Experts of a small language model.
Size: 13 layers, width 512, vocabulary 38433, 88.5M parameters.
Experts: 8 experts in each of 13 layers, 512 tanh GELU neurons an expert, 1 pick a token, a softmax router.
Training: a variant of Adam for the experts, 614M tokens, 4682 steps.
Below are experts of layer 2 (counted from 0) of a mixture-of-experts language model. Rows are named router (the router's row for the expert), down (a neuron's output weights, with its number) and show model dimensions 0-255. Each number is 50 + 12 x the weight over its row's rms, rounded and kept within 0 to 99.
After each expert's rows: "raises" lists some tokens whose logits its average output raises strongly, later layers aside. This comes from a sample of Wikipedia text that the model never trained on.

# expert 7
router:85 46 41 60 61 43 27 40 32 73 52 50 64 47 55 64 46 41 74 63 64 53 49 57 72 53 70 36 51 35 41 71 74 45 43 63 49 45 30 33 57 67 50 50 43 43 44 55 68 31 51 44 47 34 42 48 53 54 67 55 34 41 55 40 57 49 68 69 46 58 55 52 42 41 32 62 62 63 42 58 41 26 54 43 58 50 45 36 53 49 40 40 60 34 43 43 50 62 46 72 55 57 57 53 33 45 51 56 73 54 41 71 55 48 34 35 67 50 54 44 51 50 62 69 49 61 35 45 51 60 38 31 73 40 63 36 63 52 20 63 71 48 55 52 39 43 46 40 40 52 48 15 51 47 40 42 37 67 62 51 39 54 43 50 68 37 27 49 36 61 48 49 21 73 62 67 47 53 47 50 61 54 47 53 48 44 51 40 71 16 49 36 49 41 38 44 60 57 71 30 52 33 40 33 40 58 54 27 64 61 44 48 60 53 77 52 54 65 57 58 54 49 44 71 41 44 44 55 54 37 59 51 27 21 21 34 66 57 51 27 42 34 29 47 56 65 33 39 51 43 51 57 39 55 52 50
down0:63 44 39 72 39 48 62 63 38 42 70 51 70 43 37 38 47 69 48 46 53 38 66 52 48 44 56 49 66 42 40 52 41 47 59 54 58 39 48 69 51 53 34 27 38 35 44 58 60 42 63 35 79 38 35 51 52 47 55 53 58 34 58 46 45 35 56 40 37 67 26 40 39 55 45 75 63 43 18 63 58 44 47 56 69 30 36 26 41 55 53 37 36 44 39 48 48 65 41 50 51 44 39 40 64 46 66 60 49 58 61 35 53 47 44 52 54 33 46 47 63 52 39 57 53 55 38 67 42 43 37 19 49 41 51 59 45 55 49 59 48 59 41 59 40 49 45 52 34 56 72 63 60 49 52 38 57 50 59 52 35 41 55 53 33 35 25 62 38 53 49 35 63 86 33 55 52 55 56 56 45 45 44 31 50 56 62 43 39 52 33 47 60 46 63 32 40 60 65 42 63 54 40 63 54 25 40 70 62 51 74 60 44 53 43 49 66 61 39 55 67 57 58 67 50 49 48 50 72 67 47 57 66 84 47 44 35 47 51 52 72 39 33 63 48 38 42 77 44 44 53 64 51 43 65 58
down1:45 33 51 42 42 53 42 52 36 33 47 35 63 52 34 62 26 60 43 33 52 54 39 47 50 36 47 44 27 56 44 44 46 54 37 78 59 49 54 59 66 53 53 31 44 35 41 38 53 54 48 49 40 40 40 45 46 60 51 40 73 56 50 45 28 55 45 42 72 34 47 40 46 55 60 52 68 53 55 62 62 46 72 31 32 46 37 61 36 53 28 71 36 65 68 48 50 45 39 44 55 25 31 55 53 24 44 36 60 64 32 59 66 78 42 28 51 50 52 52 24 39 55 61 63 35 45 60 40 59 38 51 44 44 81 41 67 53 60 53 47 52 41 27 62 29 66 33 54 38 58 53 59 53 42 75 58 32 33 49 44 60 46 53 47 53 54 54 60 52 56 54 57 65 56 45 24 49 42 61 54 44 60 41 49 46 61 40 38 48 36 48 39 57 60 52 48 45 58 54 59 13 35 61 71 51 35 49 55 51 59 51 67 55 76 62 39 56 61 49 49 71 47 46 52 36 40 54 50 41 35 46 51 43 57 56 63 46 42 72 49 44 55 62 36 36 34 54 13 49 55 78 32 46 55 31
down2:45 60 47 36 53 48 56 39 60 44 45 30 37 37 53 78 51 54 40 56 39 68 44 60 61 46 50 52 37 41 70 64 63 54 49 49 11 49 60 65 31 33 52 50 27 32 43 54 46 29 49 43 47 56 42 54 51 66 68 51 48 35 68 46 35 43 52 61 52 47 55 68 60 61 63 49 58 63 46 48 33 66 42 50 13 38 71 35 37 48 55 64 19 55 46 53 68 82 49 45 57 57 46 55 47 55 52 47 76 61 52 47 72 51 62 72 36 54 48 36 59 56 56 34 41 35 40 77 53 56 57 66 37 55 41 51 43 56 37 66 60 74 46 50 37 67 75 37 45 72 48 44 58 55 68 37 47 51 48 51 38 53 59 45 36 42 45 59 52 66 47 35 65 39 55 60 61 38 26 40 48 49 38 36 54 72 58 64 43 42 36 41 54 38 54 64 69 27 39 46 30 49 64 74 58 40 84 57 37 49 42 60 47 51 61 48 53 39 46 23 48 63 47 70 43 52 52 17 55 47 47 45 42 65 53 41 19 58 43 61 40 56 58 61 55 32 44 50 32 48 70 49 60 50 50 53
down3:49 55 52 46 41 55 39 34 48 45 45 59 24 41 58 53 52 45 68 57 44 59 63 42 44 60 46 54 69 53 49 38 57 48 51 65 55 39 51 55 72 43 60 64 51 40 39 40 29 51 47 45 50 36 63 59 66 48 33 31 34 40 28 33 50 46 51 56 45 57 53 46 46 53 33 54 56 63 50 44 61 45 61 36 67 64 49 49 43 32 56 50 26 76 23 56 27 53 61 44 56 56 32 58 21 39 60 55 44 50 41 49 47 52 62 36 49 60 31 50 48 54 50 67 42 58 62 24 62 72 49 40 36 39 43 51 51 28 45 51 59 34 63 58 45 76 48 25 59 59 43 56 50 74 60 72 40 40 73 57 39 73 48 45 58 33 60 58 52 59 66 46 35 73 54 60 65 38 51 85 49 41 66 41 47 45 59 60 45 44 43 32 52 67 61 50 42 64 43 47 48 57 70 44 50 66 46 63 56 63 30 49 37 66 55 55 59 54 57 52 50 54 35 49 49 68 47 45 71 48 58 75 43 55 39 45 48 42 29 74 50 26 39 60 63 42 69 48 61 45 42 72 36 34 45 58
raises: ".C", "EC", "aps", "AT", "itch", "IR"

# expert 6
router:58 43 40 56 72 58 44 34 42 83 54 43 28 46 57 80 50 30 75 39 64 55 45 69 51 69 48 39 61 35 64 49 69 56 62 46 36 35 55 48 43 45 35 40 63 64 53 57 48 29 55 45 51 37 46 37 37 38 41 57 46 44 71 37 41 43 68 65 45 59 65 60 50 45 35 59 53 63 22 48 59 47 37 44 79 40 39 36 59 41 26 28 60 61 47 36 41 67 33 44 46 65 84 52 22 45 47 46 60 51 45 68 46 43 63 50 71 42 64 55 42 44 54 59 24 36 38 68 57 55 58 41 71 58 67 44 65 37 62 54 72 52 60 46 47 35 35 50 50 54 62 51 70 41 52 25 43 49 41 69 43 50 61 49 86 49 47 41 62 62 39 42 62 66 46 67 50 59 41 45 57 48 69 54 46 55 52 40 40 41 69 29 20 58 49 54 39 30 34 55 60 47 41 26 56 48 56 51 38 62 40 41 70 44 66 46 55 49 56 57 55 54 43 42 32 47 62 53 54 38 63 52 40 57 50 49 56 58 44 42 41 44 51 37 51 70 47 50 58 58 73 23 68 59 23 58
down0:39 42 66 44 50 29 47 44 60 67 43 46 63 61 35 53 52 40 44 78 65 37 32 41 46 52 60 35 34 55 71 33 50 53 55 54 54 67 58 26 62 54 57 58 41 56 61 55 39 46 37 49 48 46 54 73 27 48 42 47 55 45 51 55 48 49 34 70 47 31 40 59 31 44 47 35 30 47 63 77 65 46 41 34 45 58 64 67 66 57 67 51 52 57 34 69 55 69 44 49 53 49 39 28 28 51 42 50 64 60 69 63 58 50 74 31 60 51 53 53 59 58 41 44 58 46 60 54 52 33 39 63 44 56 35 41 54 35 47 27 55 61 44 57 56 41 27 58 49 40 53 76 60 67 76 27 40 69 46 66 60 53 55 28 53 29 50 65 48 49 66 63 44 53 52 51 47 76 46 48 71 41 50 36 30 43 46 41 62 49 61 44 43 42 40 34 61 67 41 44 52 54 53 41 47 60 60 44 47 37 48 62 58 48 57 58 45 29 69 56 25 37 44 59 55 23 53 41 39 62 56 72 44 69 45 63 42 41 60 57 48 53 60 58 47 69 45 28 54 37 47 26 68 32 56 63
down1:63 61 60 55 60 51 60 77 44 55 42 37 47 43 57 33 30 61 36 59 56 49 58 58 54 51 29 31 45 42 50 33 55 51 24 32 50 60 44 47 50 61 64 55 46 45 58 42 47 45 41 56 50 58 66 89 65 48 30 58 54 42 45 42 45 54 40 59 51 71 47 58 44 45 42 59 63 64 26 52 57 48 34 32 31 60 60 39 39 48 54 42 55 52 44 62 37 60 49 49 32 40 43 28 50 57 51 42 51 59 36 50 64 26 51 51 51 63 62 39 54 52 15 32 58 50 59 72 39 17 32 58 46 46 34 43 71 65 51 58 67 46 48 49 62 53 44 49 74 43 46 50 44 60 26 43 67 48 63 51 48 65 30 71 66 72 43 71 31 42 38 63 29 47 34 65 50 67 50 59 58 32 56 34 36 45 47 46 63 63 49 52 49 46 43 30 64 50 30 64 53 49 52 59 80 52 52 54 66 36 42 50 48 46 63 46 42 35 55 63 33 57 53 54 35 54 35 52 46 48 65 48 46 55 51 65 60 43 50 48 65 46 70 50 54 66 49 43 56 57 77 26 73 31 52 53
down2:57 60 42 44 69 41 43 32 13 58 49 25 56 45 49 52 53 50 32 63 48 51 61 44 55 34 54 52 37 57 34 60 77 49 61 43 66 58 56 41 41 68 60 33 60 72 65 21 31 53 56 56 64 43 53 48 36 48 61 54 76 74 55 46 51 50 22 30 53 54 51 38 54 39 55 57 41 49 69 40 41 34 58 50 47 41 18 47 37 60 57 64 29 37 44 42 50 45 50 29 54 44 43 63 53 55 50 37 46 48 49 58 63 85 46 60 45 45 54 50 35 47 40 37 35 45 41 52 30 48 55 56 44 51 55 40 53 67 66 36 47 57 63 56 46 43 69 61 69 44 41 36 52 58 40 60 53 67 62 68 44 43 62 54 76 52 38 72 50 38 52 36 63 46 59 29 34 44 44 42 46 27 40 37 26 50 55 28 42 32 49 42 54 39 49 32 69 58 59 55 39 68 55 32 46 57 54 43 54 55 43 67 36 48 54 56 66 56 67 43 65 66 38 41 55 29 60 30 42 49 27 33 46 72 53 67 51 39 47 48 50 65 58 51 39 27 68 34 39 64 36 46 58 59 59 51
down3:47 37 62 58 48 67 65 26 61 49 54 23 43 52 50 39 50 33 47 34 71 50 39 77 36 46 39 66 71 51 55 38 66 58 35 44 66 54 65 54 55 48 57 55 51 40 51 34 48 50 37 20 38 56 50 55 50 51 40 60 40 41 44 58 50 44 48 36 54 39 34 43 56 50 70 48 35 39 47 59 47 58 39 64 41 67 64 48 43 64 44 39 43 40 45 30 49 42 51 48 40 55 54 34 50 46 58 43 61 65 41 44 46 57 82 63 44 52 59 53 54 42 46 63 35 66 57 54 54 47 50 64 47 53 52 54 33 57 28 30 56 65 41 41 55 35 52 43 51 38 54 66 44 32 67 50 47 58 36 65 45 44 46 35 39 50 73 39 42 42 53 30 43 41 34 52 50 67 29 67 62 60 40 65 84 62 51 46 70 52 44 34 46 58 63 59 15 39 42 73 51 55 47 67 46 69 43 43 50 64 67 59 68 35 64 57 51 56 55 36 35 62 60 54 37 63 39 44 65 45 39 65 40 38 50 46 49 43 64 58 40 62 54 50 43 50 31 41 43 42 53 64 51 50 34 43
raises: " but", " including", " although"

# expert 5
router:52 48 44 46 65 36 27 32 59 47 43 66 36 57 32 60 30 49 61 63 36 50 50 52 60 58 50 41 52 57 50 44 50 36 50 40 52 43 20 50 28 56 51 38 39 60 55 54 64 36 41 52 58 57 39 43 48 50 73 46 37 45 53 55 26 16 58 63 41 51 59 72 47 47 48 47 29 61 62 46 83 33 21 39 69 29 36 33 40 49 50 43 63 62 41 49 52 52 41 53 60 63 61 37 67 62 57 78 41 58 50 50 44 40 48 41 35 61 57 62 49 39 39 14 76 55 60 46 66 55 62 40 57 41 48 60 59 34 50 35 54 48 50 34 30 51 41 43 46 39 61 60 57 56 60 47 54 47 57 35 33 38 32 49 40 41 43 68 65 57 34 29 48 56 75 64 57 38 43 37 65 60 57 68 51 55 64 60 43 55 46 39 31 51 54 49 67 46 51 68 47 54 65 51 69 30 75 50 40 56 29 35 51 62 31 61 59 58 49 53 55 53 50 50 47 50 47 75 44 50 57 46 33 46 48 33 66 44 49 60 62 57 44 54 57 44 45 34 61 32 53 22 54 47 45 54
down0:48 63 56 32 39 57 53 45 55 45 64 68 56 48 38 32 38 55 40 43 38 30 46 58 38 47 51 49 56 73 45 49 55 39 50 49 59 48 56 47 44 43 67 40 67 17 64 74 60 50 49 56 32 41 32 56 48 31 57 37 53 35 23 55 47 34 40 48 61 64 46 28 64 44 54 59 59 64 46 26 75 54 44 57 26 51 42 41 56 41 64 55 60 40 39 68 50 69 59 55 60 52 47 54 73 74 63 75 59 41 35 37 51 78 36 31 51 43 41 44 51 50 46 49 44 51 38 56 36 44 64 58 57 54 50 44 65 38 30 82 62 51 21 61 63 48 46 59 40 42 51 36 25 58 57 51 47 39 46 43 31 49 35 45 39 60 50 42 57 51 51 47 39 58 56 66 42 55 59 60 55 75 55 47 34 38 52 44 42 50 63 63 41 51 46 43 51 43 69 51 63 47 50 75 43 59 50 62 65 46 53 62 75 55 51 69 64 45 47 30 70 52 59 42 44 29 50 52 25 57 30 53 33 36 59 53 53 38 41 51 44 33 39 56 29 46 46 63 40 57 30 50 43 47 56 31
down1:65 54 59 82 64 52 39 64 53 52 42 57 50 42 39 75 32 35 42 39 55 75 66 58 51 67 47 41 46 42 28 75 63 56 63 58 58 61 54 46 41 48 54 44 28 56 44 39 33 40 69 50 62 28 38 34 60 80 27 60 56 27 51 61 52 54 61 66 64 49 38 42 32 38 59 51 49 61 51 46 50 59 48 43 58 51 71 39 71 39 43 38 39 54 45 57 29 61 52 37 22 48 57 80 49 64 49 59 48 72 61 54 61 30 60 53 54 43 54 63 58 61 38 59 61 33 40 50 45 21 34 39 39 66 43 46 61 52 55 36 45 63 41 37 63 46 39 34 50 52 37 66 63 37 48 43 57 51 62 69 48 54 53 49 57 49 48 56 78 56 62 52 54 59 66 59 38 55 47 54 72 64 53 49 56 45 48 46 66 57 45 57 85 53 62 43 47 44 44 55 60 74 49 43 25 44 70 43 44 56 52 51 48 29 55 47 41 53 14 63 38 62 40 55 43 58 65 24 31 37 51 30 33 48 61 68 62 35 43 37 48 51 58 42 53 34 59 44 53 35 50 50 55 52 51 50
down2:42 53 57 66 59 54 38 38 28 49 47 46 51 56 44 46 41 42 41 58 48 80 39 49 51 59 32 45 27 31 66 55 34 70 48 81 58 59 53 33 40 67 61 65 69 63 56 72 69 70 61 47 51 44 48 71 28 46 39 62 57 48 59 60 57 51 30 54 52 60 46 49 66 68 51 38 52 70 53 66 45 37 22 25 54 25 55 34 31 56 40 56 47 14 38 64 43 64 32 41 63 38 43 59 48 41 35 40 40 47 57 44 62 66 71 37 55 67 69 47 41 49 29 54 56 65 61 53 60 48 55 50 60 64 28 62 41 67 56 29 49 62 72 53 54 39 44 53 59 66 48 71 39 57 61 40 37 43 49 25 54 43 44 45 58 42 39 56 56 47 52 53 56 24 47 47 51 58 60 45 59 45 66 50 54 40 25 67 43 54 60 53 53 40 50 75 57 45 54 56 36 78 45 59 50 50 66 44 55 42 58 32 43 46 35 44 59 60 45 52 72 61 32 55 67 52 60 32 58 47 56 44 44 61 61 51 48 77 50 40 29 71 34 59 56 50 47 40 50 39 53 48 39 41 33 61
down3:54 56 49 58 56 53 55 55 45 39 41 34 55 77 50 47 36 46 39 57 41 44 62 43 59 42 56 31 63 44 48 45 50 48 59 46 73 31 27 55 38 23 45 51 53 54 68 53 40 40 39 38 37 39 45 46 40 38 50 62 45 49 42 57 48 42 66 59 58 60 42 46 44 44 61 44 21 46 71 56 24 49 55 45 42 43 56 41 42 46 71 55 49 58 36 61 53 35 66 63 55 34 46 48 43 71 45 32 61 48 48 50 60 26 36 50 73 59 33 53 43 53 69 42 52 61 49 52 88 34 69 46 39 49 48 47 44 63 71 53 37 39 53 50 53 37 40 77 39 47 68 41 42 54 68 66 51 47 25 58 50 51 47 55 65 47 68 44 49 56 60 55 57 48 72 57 51 41 47 51 63 41 45 23 53 72 73 53 43 46 25 45 31 47 64 49 45 43 35 51 51 40 49 41 59 55 34 50 55 39 55 55 61 43 48 65 47 29 57 58 48 50 50 46 78 42 43 47 55 46 54 75 70 53 30 59 65 52 35 37 32 50 63 59 56 45 55 51 63 46 40 54 67 74 66 36
raises: " the", " a", " their", " its"

# expert 4
router:75 40 32 64 85 52 35 32 36 73 59 45 29 45 63 83 55 46 76 53 50 56 55 50 67 66 44 53 57 53 68 46 71 66 65 37 43 37 41 46 41 68 65 50 55 54 37 61 59 34 46 49 61 49 48 42 41 52 44 61 44 39 66 41 41 36 71 73 45 71 67 70 47 28 52 63 52 59 41 44 54 31 37 61 36 15 57 28 59 47 34 31 73 46 50 48 53 61 33 48 57 60 75 63 53 52 47 61 64 61 57 68 45 38 37 51 61 47 53 49 32 53 49 61 36 57 41 60 46 59 44 39 78 61 70 60 61 40 53 32 80 39 50 40 45 38 52 34 34 56 63 44 51 49 40 29 52 60 33 60 41 51 42 49 60 57 40 57 65 60 42 40 51 65 61 79 45 46 45 41 56 62 55 49 48 46 46 23 62 33 53 30 29 39 50 55 53 43 40 58 55 46 43 33 54 42 59 61 60 57 39 40 75 60 55 51 32 59 54 57 48 57 37 63 33 58 76 48 51 34 53 49 29 34 52 43 53 57 31 42 51 30 45 45 52 65 44 43 72 36 74 38 59 65 45 47
down9:46 60 41 70 39 48 48 31 46 60 42 48 44 56 49 62 55 37 44 54 47 46 52 37 53 44 38 52 56 56 63 44 56 53 40 55 48 40 75 54 57 89 62 50 70 64 50 48 65 33 40 36 63 43 50 41 54 47 36 47 55 40 59 43 61 25 59 63 42 52 67 61 47 57 42 44 52 61 50 72 64 16 53 48 35 42 55 12 50 52 71 64 35 59 59 27 45 48 44 35 61 43 48 56 56 57 38 52 36 31 49 59 54 37 28 35 33 21 63 36 50 48 59 57 35 44 42 55 52 50 42 52 54 44 66 39 58 46 62 55 56 60 53 41 72 38 63 39 53 66 61 54 52 43 39 36 22 37 38 52 48 53 52 65 60 38 36 54 46 53 66 59 44 46 72 41 46 56 57 35 57 54 56 66 72 61 64 46 52 64 59 42 52 63 53 56 45 55 74 50 50 69 44 54 65 35 72 38 43 50 63 44 41 52 33 37 43 34 38 62 39 41 54 50 46 56 68 67 37 43 59 40 43 46 56 61 48 43 53 62 66 56 36 64 63 57 22 52 47 57 56 60 16 57 55 18
down10:44 48 38 49 49 47 48 42 42 50 35 42 41 57 37 76 58 47 44 37 58 68 62 42 66 60 50 51 63 56 54 38 43 56 42 55 50 49 59 37 48 55 57 41 59 61 51 55 73 29 45 43 59 72 25 49 43 35 36 57 34 47 52 38 52 24 73 54 48 39 70 38 36 46 42 48 60 49 51 61 54 42 58 63 61 43 69 22 58 48 75 45 37 25 60 37 48 74 46 56 40 46 75 60 68 62 61 79 32 40 30 86 45 32 48 32 31 41 38 47 53 65 49 44 28 69 31 61 44 66 56 59 70 49 58 29 62 36 44 57 63 63 52 68 56 41 28 53 57 52 71 50 53 61 59 67 43 41 49 59 50 58 54 49 48 50 52 56 33 32 68 61 34 52 34 39 49 65 53 41 68 43 47 75 68 57 45 42 39 47 55 32 17 46 52 67 61 51 54 46 62 60 41 60 57 30 45 46 40 51 25 54 38 66 29 43 33 48 32 50 32 49 62 39 39 64 64 76 28 43 63 39 28 41 54 56 54 48 49 48 63 52 43 62 61 64 32 62 62 62 70 35 60 68 60 23
down11:67 45 48 66 59 48 58 45 46 55 69 68 40 51 38 57 55 73 55 66 40 52 46 30 42 40 58 56 57 49 36 51 43 62 58 29 55 44 68 39 47 55 49 37 43 40 35 27 59 56 53 49 73 55 55 54 70 34 47 53 48 57 61 56 48 41 40 56 44 71 47 44 43 58 57 51 52 60 70 46 59 46 38 33 61 50 60 47 45 30 55 57 61 42 31 62 28 58 44 46 49 50 45 59 27 51 29 31 40 39 37 51 59 32 73 34 41 25 42 60 49 31 44 47 46 63 46 33 44 63 57 47 61 41 26 36 63 35 49 50 55 45 35 55 32 45 45 71 56 39 58 44 61 51 44 40 67 47 70 45 43 61 45 60 46 49 39 39 69 70 45 48 68 39 68 55 36 38 54 55 62 63 66 39 52 49 60 58 61 57 52 28 42 53 46 60 27 44 54 44 70 74 42 45 57 50 44 53 39 59 35 62 38 32 36 57 25 66 45 54 55 45 60 42 48 43 87 77 54 21 49 70 46 57 41 49 45 52 53 60 62 39 56 56 59 51 30 52 61 41 51 50 57 50 65 31
down12:37 52 63 42 49 49 38 44 59 43 50 54 35 57 48 59 58 69 67 39 63 36 56 64 41 53 43 45 36 56 67 59 52 59 56 51 33 44 43 46 51 62 39 47 54 32 52 45 56 40 44 62 57 72 42 38 65 54 61 41 62 51 52 50 53 48 21 51 53 31 36 64 44 56 38 36 35 48 59 50 40 34 47 64 52 64 62 45 64 62 69 39 31 57 46 47 55 35 53 47 47 49 56 24 39 37 35 34 46 45 46 70 48 57 35 47 51 19 45 63 49 41 59 52 59 62 37 57 62 53 35 45 29 37 42 42 56 60 42 47 81 35 43 62 57 57 57 48 54 26 58 71 58 52 48 43 66 46 40 57 65 35 37 51 60 61 48 58 52 70 60 55 64 44 49 65 53 53 55 59 34 54 47 54 43 70 41 41 55 62 65 31 43 52 60 59 47 64 60 31 43 48 38 18 31 56 62 66 41 61 72 40 53 58 56 59 75 73 55 50 24 54 80 48 44 59 65 49 44 63 50 64 49 40 48 36 23 62 32 55 53 39 40 61 37 44 54 48 40 42 55 64 46 51 55 34
raises: "ably", "ering", "iting"

# expert 1
router:61 29 37 74 65 59 46 34 49 73 63 39 57 23 53 78 66 31 56 36 36 46 45 62 60 60 55 58 62 58 70 64 47 75 68 66 47 33 36 45 50 57 77 55 57 62 45 53 54 41 40 47 72 60 49 47 44 55 50 54 34 38 36 50 42 49 65 71 42 70 66 52 54 20 38 57 50 52 50 42 47 29 37 55 37 36 43 36 38 41 38 41 67 64 34 42 53 59 35 52 46 58 56 68 66 61 38 60 66 58 70 55 39 44 48 54 61 44 47 47 40 62 52 62 17 49 33 69 37 58 31 42 75 66 72 66 65 49 54 53 73 43 33 51 43 39 58 30 34 56 54 55 44 40 36 32 54 43 73 56 52 57 71 49 50 63 37 51 81 57 47 46 54 61 69 72 41 66 66 44 47 63 24 55 52 39 31 33 59 38 41 38 42 41 67 60 48 52 37 65 59 45 23 28 57 57 48 62 40 50 37 57 76 60 41 37 40 45 55 66 49 55 43 68 54 46 75 48 36 40 52 53 31 54 41 53 52 68 34 52 61 41 44 56 55 63 54 44 75 24 61 68 32 59 42 55
down9:61 44 55 54 54 42 36 36 48 53 54 43 45 36 36 58 38 57 39 36 43 72 31 58 40 59 52 67 59 72 33 53 55 36 64 46 21 71 37 50 51 65 30 40 21 56 67 43 37 44 48 49 50 38 56 57 30 48 63 49 53 62 50 39 21 60 45 36 56 49 69 48 54 57 70 72 56 62 82 43 40 58 43 48 37 40 71 73 70 56 47 37 48 39 55 39 58 43 55 41 45 40 51 34 35 51 50 45 46 40 40 36 35 49 27 49 54 48 55 63 45 49 44 70 53 47 60 51 46 49 34 58 59 48 47 57 44 39 67 27 64 63 43 53 39 68 40 49 30 64 40 31 37 51 58 64 57 42 57 55 53 56 52 40 55 49 55 59 29 50 34 39 50 61 64 52 27 62 35 52 50 65 72 53 63 43 56 53 44 40 41 32 33 45 29 67 52 65 70 55 30 53 43 50 51 58 62 53 51 64 60 41 70 58 49 50 52 36 63 46 62 81 42 46 49 43 50 42 55 57 60 47 60 84 38 54 65 64 57 59 60 54 38 35 53 16 37 58 55 68 11 55 43 52 64 24
down10:56 57 36 40 55 59 52 51 46 51 35 31 66 59 61 40 57 40 50 47 62 42 19 48 48 54 67 63 45 50 70 48 40 30 46 56 59 47 71 69 66 61 50 29 65 47 30 49 37 53 46 63 43 40 54 35 51 45 42 47 42 64 72 70 72 56 30 61 37 66 45 49 50 27 43 36 60 54 64 54 56 65 68 57 59 59 48 37 60 67 47 55 48 68 19 61 43 51 39 69 24 68 49 43 45 43 46 57 52 47 54 48 56 67 67 48 27 37 46 51 55 73 50 70 67 75 42 43 41 66 55 74 46 51 27 56 44 70 54 39 60 61 35 36 40 19 38 46 60 34 55 46 40 40 51 42 44 34 68 54 63 35 49 43 50 52 62 42 49 52 54 43 65 23 32 33 40 51 55 58 50 53 59 50 50 51 41 38 58 77 41 56 37 39 47 40 47 73 53 23 57 48 31 54 61 37 48 70 42 46 45 42 53 68 54 43 37 62 67 45 73 53 43 37 41 43 38 66 49 41 54 54 58 40 37 43 49 44 56 47 50 42 43 58 74 64 39 56 37 56 63 60 63 44 63 72
down11:30 34 45 59 51 47 58 50 41 41 63 39 92 51 56 52 52 41 36 41 44 57 74 61 46 57 52 40 78 49 69 47 52 52 60 49 55 49 42 49 33 48 42 48 57 57 57 55 53 46 36 42 69 49 51 53 54 44 67 60 56 66 60 42 34 63 38 30 12 50 60 24 59 49 48 60 38 53 58 41 44 56 35 68 47 51 58 58 54 48 60 46 47 46 58 47 23 57 68 59 78 30 76 45 57 49 47 53 52 52 43 38 56 43 68 52 73 46 55 66 76 70 68 64 48 61 52 58 43 53 55 27 46 27 51 23 44 56 44 62 57 49 28 42 64 47 44 35 63 45 47 62 75 34 55 60 48 59 39 38 52 44 70 65 32 53 55 50 30 51 71 45 55 28 65 66 43 50 50 39 56 40 44 56 68 44 35 39 66 62 58 58 57 40 70 52 44 39 50 41 45 78 39 49 63 49 48 48 51 39 52 44 57 54 35 52 58 29 71 68 31 69 46 40 37 56 47 79 56 46 40 44 54 57 59 60 55 44 60 46 55 59 43 38 55 56 43 54 36 57 45 74 23 52 61 30
down12:65 63 50 67 57 19 39 47 26 55 64 51 40 69 61 69 65 41 47 59 54 45 52 37 72 50 53 54 38 46 33 50 54 70 50 43 50 49 40 48 58 53 29 50 41 51 62 77 42 48 52 45 47 44 38 49 42 59 24 19 49 56 55 41 46 35 61 51 47 65 66 52 40 27 40 45 76 58 40 47 61 34 60 38 63 53 43 44 41 38 41 40 53 43 55 61 40 76 50 78 34 55 54 78 52 59 47 61 46 56 49 66 53 17 39 52 42 27 39 59 51 46 47 45 62 36 39 56 44 63 74 61 54 45 53 39 73 34 51 42 64 52 69 62 45 48 46 43 56 47 78 50 51 46 55 65 51 58 24 50 55 45 39 39 47 55 49 57 39 60 68 42 47 62 44 45 75 64 46 45 42 60 43 46 18 39 62 45 55 59 50 25 51 56 29 56 85 58 45 43 66 45 56 56 51 54 58 70 68 62 41 39 42 43 40 36 37 57 45 57 47 36 62 61 24 54 61 51 50 41 61 31 45 54 62 45 38 38 45 45 63 38 49 61 58 56 52 41 63 58 70 39 45 40 67 59
raises: " serve", " make", " play", " include", " become", " be"